From a checkpoint of a small mixture-of-experts model trained on Wikipedia: 59.5M parameters.
Below are experts of layer 3 (counted from 0) of a mixture-of-experts language model. Rows are named router (the router's row for the expert) and show model dimensions 0-63. Each number is 128 + 24 x the weight over its row's rms, rounded and kept within 0 to 255. Numbers have three digits each.
After each expert's rows: a language model's description of what the expert responds to. This comes from a sample of Wikipedia text that the model never trained on.

# expert 7
router:155133094120176111170142121155111121124138162123151081119104135123131090144126178119096110109127100140139103108109163117114115127119114170157110146118141128118114096139151115146151090142112124
What it handles: Colons, pipes and bullets right after a field label in infobox lists, such as Spouse:, Time zone:, 2018: Denmark U18.

# expert 49
router:118130122138124143138126095143117121107109129152137143126096136169156177118139108120073179144151112112128132119136156124116111139125104153156141162143109108136131158131143098147135104126107147
What it handles: Minute and second marks ending geographic coordinates (′W, ″E, ″N), plus modal verbs such as can, could, might.

# expert 8
router:138109134104139182136122150122126119167139156158162087168121147111107125156109118124141135078203134091145127115095106140103139152136103137126180078130173138107118088132158129109128096115142164
What it handles: Commas, and, but, however, while, then joining clauses, plus far in so far and as far as.

# expert 4
router:102122106136160129140131102119099126080169132142084111167112140153097138124129149131121138081118143140155073148089130165147143152096179137170158118104119163165138125099129165104141132145159161
What it handles: Word-ending suffix pieces completing adjectives, adverbs and participles after is or was, such as remot-ely, mor-ally, forecl-osed, plus known, used.

# expert 30
router:096096135116146150128126116178144151172117164114119137077104153153131089135105127154116085104134091160149123125124111152112142094114163146133146136124115153137136086144159082119076151116114141
What it handles: Prepositions, mostly in, on, of, at, during, after a clause about a debut, event or appearance, such as debut for Arsenal in.

# expert 14
router:120138140124130088158119135128088107143148119103119100161110141087125115099110122123145101132113155094155142159129109150155154186107148117149131137117152117158144167102100100081135126124173120
What it handles: Short pieces inside or ending longer words in general prose, such as reper-to-ire, ow-let, N-ile, spe-ec-hes, Correspond-ent.

# expert 22
router:114136092166156097162136089136118124155131145124155103100102148111122093137155175108104124111112093132148161163100173131116105107175083150125113140152123135133093116132161133157149122127106134
What it handles: The pipe after a table row's first label cell, before data values, as in climate, stadium and statistics tables: Average precipitation days |, Doubles |.

# expert 24
router:161107123146138134111100166154138108077113097146155130116168134166151162114143089126150127107105095132111106133136154138117100161149087112108135151111146124153159121168135108116111110089136136
What it handles: Hyphen plus the first letter of the next word in compounds, such as never-before, Black-billed, Turkish-backed, two-storey, plus list-start dashes.

# expert 12
router:128133119136159148146094099162096098170124125129156119084111143097114090151106125107098132079108148156179115158137158163123094116136130149148149156116108142159140122143172106141161127142113128
What it handles: Colons after labels and in certification or citation lists, plus table pipe separators and list dashes, such as Released:, BPI:, Madrid:.

# expert 42
router:128140163133172131127134109113135137102121127134118131151148130124103100114162142154102156152147150106139123113175106149150173154061136102104139139090151130128162088128092109143106087155113146
What it handles: First pieces of words split into fragments, often in French, Scandinavian or Portuguese titles and in names, such as som, dro, Gl, Che.

# expert 17
router:103116132106079154101126100130157109124102103166170147079149157146145169131154099154122084145115121140142120091175161108118115129141156101102093117111124120134165146133136124150185172133146116
What it handles: Capital letters and acronym pieces inside codes, country tags and name parts, like ENSG, (BA), ENG, BEL, Mc-G in McGraw.